Experts of a small language model: a shared expert of 64 neurons.
Below are experts of layer 2 (counted from 0) of a mixture-of-experts language model. Rows are named router (the router's row for the expert), gate (a neuron's input weights, with its number), up (a neuron's input weights, with its number) and show model dimensions 0-191. Each number is 500 + 40 x the weight over its row's rms, rounded and kept within 0 to 999. Numbers have three digits each.
After each expert's rows: a language model's description of what the expert responds to; "mostly gets" lists some tokens that are sent to it at least half of the time. This comes from a sample of Wikipedia text that the model never trained on.

# expert 13
router:541552487495539425523504445557443486425397463444516548505521505514497510492501500505543489376509498405466571522388504467455524477458475501528526476505457439532448468512467547539542567494394552472505466423498555476539516491463521584480484542558528462483483511547524551528465467565488495467501565546563542512517484499509447529467420497476496573465496523437509492487480499469509507574560523483525530484447465443507428523525469560507501561563561544509462471485493536473554500477530456507530522483457556462525468449509450553460496498501487535499492496563484532489521496432527537469
gate0:524478503541500490469481521489484489418443544465560527531502542562476499516541490515553429577539510536507559505475493559488493521426551496532449503498473440518490486473535601564534519495526514540511519484548533555573426514558597508616581477558485528490570552454527515512513460483476469439477594413509492487468470453510526508467495493566398454497458497447494556465469450455477548517506458514495500554483458493491477481466492505410481441485470424540570511496458482548496437491517479509467460548526542507511532489514437599518477502523488540447493532522494508503480495430504532519
up0:454523506544499543509521467461548496534465451519528447529388515472589514493519529475488503519479558486500428584492473460497531489565530582465510451527568403517517513509537481482539458476399468485489504451487473514485550504501461463458475514504545489475505461502545521522462516552434527473457420517519539524486547474477443485557512489436456483512494418481579432566462561507435468519518504490533541438505539505518501499559511516501464508572510463491470554443459560521410601530547538447442435573441561471523480527491463450467497537526506536543526508557463507478503477525506476450
What it handles: Coordinating words and commas joining phrases, such as and, or, but, than, including, as in more than, at or below.
mostly gets: " and", " or", " but", " than", " including", " even"

# expert 52
router:534551453557555507501529492602432527516451522487511476423487488490557475520461482546445486456487490494469496593486545442505482504466458491485485495556524434476540451547495514560535436572519525508467449482517508485455533439534435541551514502472445518514505414590552498489523552500429461510493484438504500482541485527560474535468535494454526536488587473443481510506527509545597525477485507489531525575353570448447541495528475521521487521547548524568451484485468449465497533495479474457545548469478555472492497431580476539513491489558492500494496547488486520530511560468553474463
gate0:487553503483479507466535460567392466527554498527512484518505436472524559535508446510458494537479534496476463532444479455517459494406478464529551443445535548459508539448458516458483453554551435494547512475477493428465363501445484514516456448511398520521500462517555533562478507535428455525514552490488516507573508543490554495523500554470558449525557518489509504474586556472477432604533502545559468505504543533511505539532418566504558465542532540509512519505465537526462533468484498471529533485501486554526503470508516627519515446506503486514469453487557528516506462493511502500
up0:497468510498490532494502469509441520518521470500504521468480453535474573445442574521437486559470562556509470514542442464498470529520483509552551470490485473518446465546434518544529526538495482513472593510461508484498579450508420546512524500501524533459471525539566531615511451486549482494504444484581511466502491501533482428544508510488503484447425564479501520548475542505535532504540497600482556487482535481456510590490494495497520501490600472436494520545469591386476528490495500409489436501458447546553455476494466523496457446512450470489500480419541529512495448531424480458
What it handles: Opening parentheses, quotes, brackets, dollar signs and subscript or superscript markers before names, dates, figures or pronunciations: (1682, $4.7, [sv].
mostly gets: " \"", " (", "(", "_{", " $", " ["

# expert 12
router:489514467543530512470444466549523526509481532508535521554555539514500488502457552468466471510528479479526557505432550440496467536442488510494481517524529447492495574509444625507477396449476516518461469460492509495461516466531420512545519560487452535480528453486490457541450517485476552528606488446446464475444469594529497489452536456501501557513596474457489461513473535514600472589512444473548434520464489500489516501431458536491572539555513464493517516513565494414518464520535462501536512460483517460465531503455531503445519569545558476566472481517512509522513438456550561466
gate4:468517446436480458532501488481492568512542504491521422501486503434556471543514489505473481536523471469505488451554455480485510482461510536537469469524526457427462500525513493586533453480513511517505587457436511493475452487473473459516434577471510474525512482502524501475409415505533512545501546451488555562480510492566551489472422518478487510447523501434569493473441597454494473487465506525508478491537542499477470497413487539597493551537445537525459466503452501460502514565477533490605447390507452526431432480546526417518489509541493442490488523529431520417531486540482463529
up4:466542439518533543483465465485450512527473522462500529548497487493499422469467531463529478464469471440542592408409488496526479490545536422578478432501569495501572497526459613455532526522484524544438596427480464425481516446479492497553511483499555486515532483417520538530522498483473487480570510547426466492452567504488540506498537499494527561455557531527447419513444499500483467509520472473529457524515478523537487487534502470474507504494454519552577475483491549446533563465473544442524492530500559534470561538448509481538523519464557475462481422516576540477480496468458564511
What it handles: Line breaks ending table rows and list items, section heading markers like == and ===, and markdown table separator rows such as |---|---|.
mostly gets: " ==", "---|---|---|---|", " ===", "|---|", "|---|---|", "|---|---|---|"

# expert 47
router:568480439541537439481523498573447449474431438419551530482558512494527524523487532498508486453584417481557499541413494468456487494453409479530509506543458468525576532535499559486544508504471486524528470402497611480555479472429440458538477525523482552457445483477556506555469488559494483504529536471499483478516558533474516499497463488525427462494489530446495459540514502481517455505551520470516577484465493476549499494547412490524503522539589533434523408518477552489530513478466521493501498469456569549582531484466508471514483463456552495566544516541544480522477480497529520446
gate0:510469570522511491493509460489497516556499503506429511530500506539421471520465552508410466451501440435521463475472525533557536558492476538551492391525485522519561515561446502519519515508401514492563464413445582498476482525511533481473496500514473459493563483512491479531484474396499536497500468461472468469467453467496475465573543520440482489468489523557463472543599462548518449521567527458527524480461432467485526467559532476535447535455512516452522485522510561464448433545591463534410503525519549477533427504455509504494569527482515577523438508483532505537484553516454534461
up0:554520484490530458495517452447484544566542491469532526498419552518521545513527490454523424447460544446452469473463597503499519520539477471423450550516497501493516522395478442494502496437436444541498536478490487405491473492504508450457485528548445496484472495466485490505516564480532461494489451497437528422437493461532467570417473462453509490557496559490565514435498429521480403524532545549490518508510459576482536480463444457499492506528521463553479580522534538516518553469502553526454472536540506513514575519423470443536513527513608536545540540507510498512465521492485489440
What it handles: Commas, and some semicolons and dashes, after a noun phrase ending a clause or list item: effect, craftsmen, 1964.
mostly gets: "),", "\",", ",", " Animali", ");", "—"

# expert 1
router:495469490563570518492475455577500499501496470520575503479498429519591407548512539492484444455529506507476495576513527475464403466459493471530468564464480434456532508490484540480502479490495469493443551431476485424492502512496473473542534480549458448420445484526472505501470425457485512487549476461506539546480475519534487536549504514488442525484570472523486531586538508484504497525506435458525530499475475462515453523383425518484470569536592450532490557454560503487487558466509531444540459487484463475491500481544520493498394490566506510491532472529579571470470481443471458570
gate0:516482539503525572475530467492491456478474433523525489585469430483574474531511567448530478442502491526410461548588464545531488456524514541500491463528479480487488498523516512465439509480516479472450513514499513480490486545557504460489474492497469418447402487571559503532457527507440464464513517464440524572405506460482469506471556579478544447540455494505415504532489522494533466494453509448512549492537536466510501555465475529486476505592526484502562570519480529460566593483463563495552506468504456441561472521462567462541442544571429543498476521502537542464511458500477527561
up0:436562536462549506480487364553517433442478500488502432486492453483587413462549556535477490483548518442554510556464430493502420499423537557490454520484474518505497517470460517494494526526582488577483527512468444513518538551531526422570523535512467408413534507487448495452516433473477452510486528480470501513470517537524523579566505533526437532481486465505498517543496519532560548465464420520486557529479517579477508525544531458475500530492488484456538461444567512416469539441500462485500495534508515520502546485514526502511424507514461547502508465533497507465498500453525530576
What it handles: Digits of the day number next to a month name in dates, such as June 1·7, December 2·1, 31 December; also minute marks.
mostly gets: " February", " July", " January", " December", " November", " April"

# expert 23
router:535507474499590517489475532551511507482484474482565582463581505491505484508527543478487513447555420509556505589462591522435406471491479445497466441516450479474547563527492458525559472552527513456540471447485504478490564527527506474476592522531524460424452533513439489510518491577498559391587465471585502498444483480551472545506550424436443504535554490461488480494465457429499490553452532439519500456493503509530499480451451486469527533524585505543529518478503487511434512427478503503533485511557473469534496436439499536491510530525512470499466483522482558516462468476469491512
gate1:471477411464584511484536485568476458470447506479537522461509538498548524479469465468414414502523454533484513556496504363557546488556489436393523512446550480495527523471508542546515514557471469511498472459496522567474584509617508505455599501494525513513446489503491519477544510451512479480568554531537501471487492538503521512478520519435505511488474484452462475553496531479518465582460576538466458477465485476560387504477433453487523461524511472499562511487481543545515524432464477499526515558541484541557515501501525417532472478481563523468543521502530565537502495484485490509
up1:507481556529391447523508487540556502512485471488494515498435592567536514469485507463502541555481445447518565472527487498444472568556469487480525455495490512514592472516563480497559474491454440533524496470504548496483507491427492545528566526480411488511529534459516506529534486427465490487501472545550480503512520509407523385488507505548442526468492482552449473558538501488509504413430445429513517510492534507486532448523534518490430507545478461505492475485509499483496513484547477502571470448552541454481486504530518626523495545533435448444456549527517546494413505519436443551
What it handles: Digits in sports scores after a dash, years and counts, plus number words and Roman numerals: 4–0, 7–5, II, million.
mostly gets: "II", " Prix", " million", " II", " III", "IV"

# expert 44
router:527497473523573466513534510619474520519465510471490452478499502468523456492479487542469520473495475545483552583457536484518539471481509491479494492587510475524513473571496589552512427537481509529442470471501519448452521449527419577583533501500426515471495436582521494478518536469441506510518461444459473491542500552514493468475516471462497536513595484466464442471497519543632526458467467463548536564356512429468561478527536488573529564514533516562498483502483486482476498528473482497548540501500538480503459484547512501521467454540537487493517580444473502530531558450509517471
gate5:429551477520511475501531516604494486534528526450519458507529413517504548482538481501521493540560507488531498500438528499492471566469539482503500491460498537440484483507576524458504446501504571493560555495488567522455521490481441600552463584508442582467477477453492480484494493469488513566478518383473517491531383515508490534595456476430447552514468498453544448496443560474609544465517481482530566491451466496462549520500488620495427487555467536526516486502464481450555504451448430524484458509488457477507523486514519464530472483538522480489558498483495531493515470472493487474
up5:453489441505424573477488475464528461527552513478497494465470497511539530471520508476533574502543457576523521593496488499448518524565527481485541566505513496535541499543499503493470510572507502440517536492477512546424500570599499561406530520559544578527481533494487554487529453528517487480512518510521528489510498554493512480521478476499513458498426545489489469458576426488424519518532549528510492497532536514504452512504474503401540493549525437450523479442468451470476495459437461472590516483448478536503564465438429472572557416524455459465545417451535522485501441458464437489
What it handles: Opening parentheses and quotation marks after a name or phrase, as in born notes, degrees and abbreviations: (born 1985), (MSc), (CFDW).
mostly gets: " \"", "(", " (", " [", "—", " “"

# expert 18
router:532536540527503506523529531573452525453444567459509501474493431468548478555534452482520516476436548520478488632489536473431481472475414499471514436511461458488541467482486513478572526540571544511492454459532502465481603411439427583479522481499417495524507473550535555462462564467479508549528502489513494506461504529491432492499559509462529560484604450486464551528442539579545467490479497532586534486486515483486512523497495494533508488590500485544450518506445458476506474505478469481479567481463465466480471487593475467467469557516537527482468534468503528453531470483563494528
gate6:528495383571422473456410475453466536544467538443489574450473525507477509507578476520451508523450451455454543483549476510483470564522479465528501472520517622525537491488573425517540501521517511528577507481517513566505485467507445480554543484486425474513513497467473499437539506510506466560570375534540514456436573474504533565440460546500517472513464553534478513477479498509518473453505477540512503516439457557560575461499544493483531473463521466517503521459484522571483453582486524452466487559509479520480488568449472518483527517468505476448460483488560515519483499516538525440
up6:466446516436516485569505525546532516459396442463501533514587524465460506606533560491538566468523554529517537451533492497448510474463525503500521506482469482519460545530505460509447554478486516433475543488524455473554530501536462515454541515563600469428545509485522474456491463490505541613503505453510489518512549528479463496412515475525488509478545488525474476505532474513494378491494523493476525489510470509522520467527516587514394423503566544440464535496563505505476558507500478504536441448537511493512513461455476515464496522503541562549485538424478474558491466464430493601
What it handles: Symbols between or before numbers in tables and coordinates: en dashes in scores, degree and minute signs, minus, plus, currency, superscript braces.
mostly gets: "′", "^{", " −", "–", " £", "€"

# expert 9
router:502505540552528471431513485528513570455422483457534475496490394530499467530465452500444504416569471518585473502412565488484527470405498414512549499536500517514567489460457524564498521528472427534459518497519486459526500505494543540573525467507522498442419592542514501522428498486492551511541521490551491443507554605483494562526483530543435473508487485571520498546477513520633489562506436494527491506447522448546491522482495479508523491552526509524475532510566489447470518554476498507499471494563528488502452497531508443496454467516524456499492525479474489531537432560545446472
gate4:532496539513517557501486499495478512521499448472485532467506524497420481453450510507432503517559469421515449494482510470543477443468451524594581421474482484498575503542517493494496495499459446529527441463475448503467572476509562500449500508517568473460564497505489479533392496419501488494532478489556437436497512480556483416558494570484477509474493506522479472520555488529528483539518498506543500505449543491507509503530541398517429502516531531456449520494569492410431510595548440565427543518453524507535424492546523549476516520456443529465472481450561537556509463527535483560
up4:509508451434464486456502476560455466450493571495480512485439482564533515414578502491527440440478500528522516489502464491500505507509508505499562560562485556543463405476547431545430535495468591545446556522528511441509482515483477491493539454442498515431474437442472478486512449440509502454525607500517493506464500488487538482469522602491529487590544454495496531506445518434516462537482549508485458483462564419510486569491495447484498523471487534538497519472541502487556558459526550502513498410541439493510578511446507497499585443552526460551520530547516492528523533538474485436
What it handles: Wikipedia section heading markup and titles: ==, ===, blank lines before headings, and words like See also, Career, History, Reception.
mostly gets: "See", "History", "Biography", "Bibliography", "Education", "Demographics"

# expert 53
router:543543520439525441528511519543399502418375443387537517495481535487467517507496485506544518420511469483495584533486484483452451506459496511490575482481501461537488487443457531563564530511380541479466562448494530503459517511500539577527505565527499503456454515572502583535476431530476480505468533537542489523503451525474462565518449498482491518492457520434500538515469490468511497547526520481546501501437495453504445526512427568554481539562546545540462459544483546468503511479518462562582478479498486446543474432503437549473518510487532496473518533523482512505556483465529549471
gate0:494525481482495516535574528516456463468493462529477473507542542498420483435493443429511520561466470438461565504452458529446562478487500451563545517494455521504524507474486532523516465551509525445532514476566535522464490468500449518479519551520475536480493491520505483494445486401437520481610512490525430460470525451498505485491362492589482449499543511449482482427532503538500508497562558475571498493575529508429452428486499529612520512458520571514560550507519451514513513446435552555510445448494476466537495516438491514527505511472528496464560435470498445459509481451547479511
up0:518490500488476559536555474593521462399442468471524474543491484518454545480561514544478479553515549521488537428561536558437517481498583571440506480493492594573600476516503507567480537540508520512487574532486477528478453493507500473504494509510500546436587427479493492559479438500474546529513485478542445458456451518432492472497514450506485499508509510495521448465457439515506532534473575582443464502447476475459412441505512485500390490415503497531553549430439457536514436445506481518525451489516506506471451503538507445498525479484506504449443532482541476477502524507494523527
What it handles: Conjunctions and linkers joining items in lists or names: and, or, &, than, over, vs, including, often after a comma.
mostly gets: " and", " or", " &", " than", " over", " Over"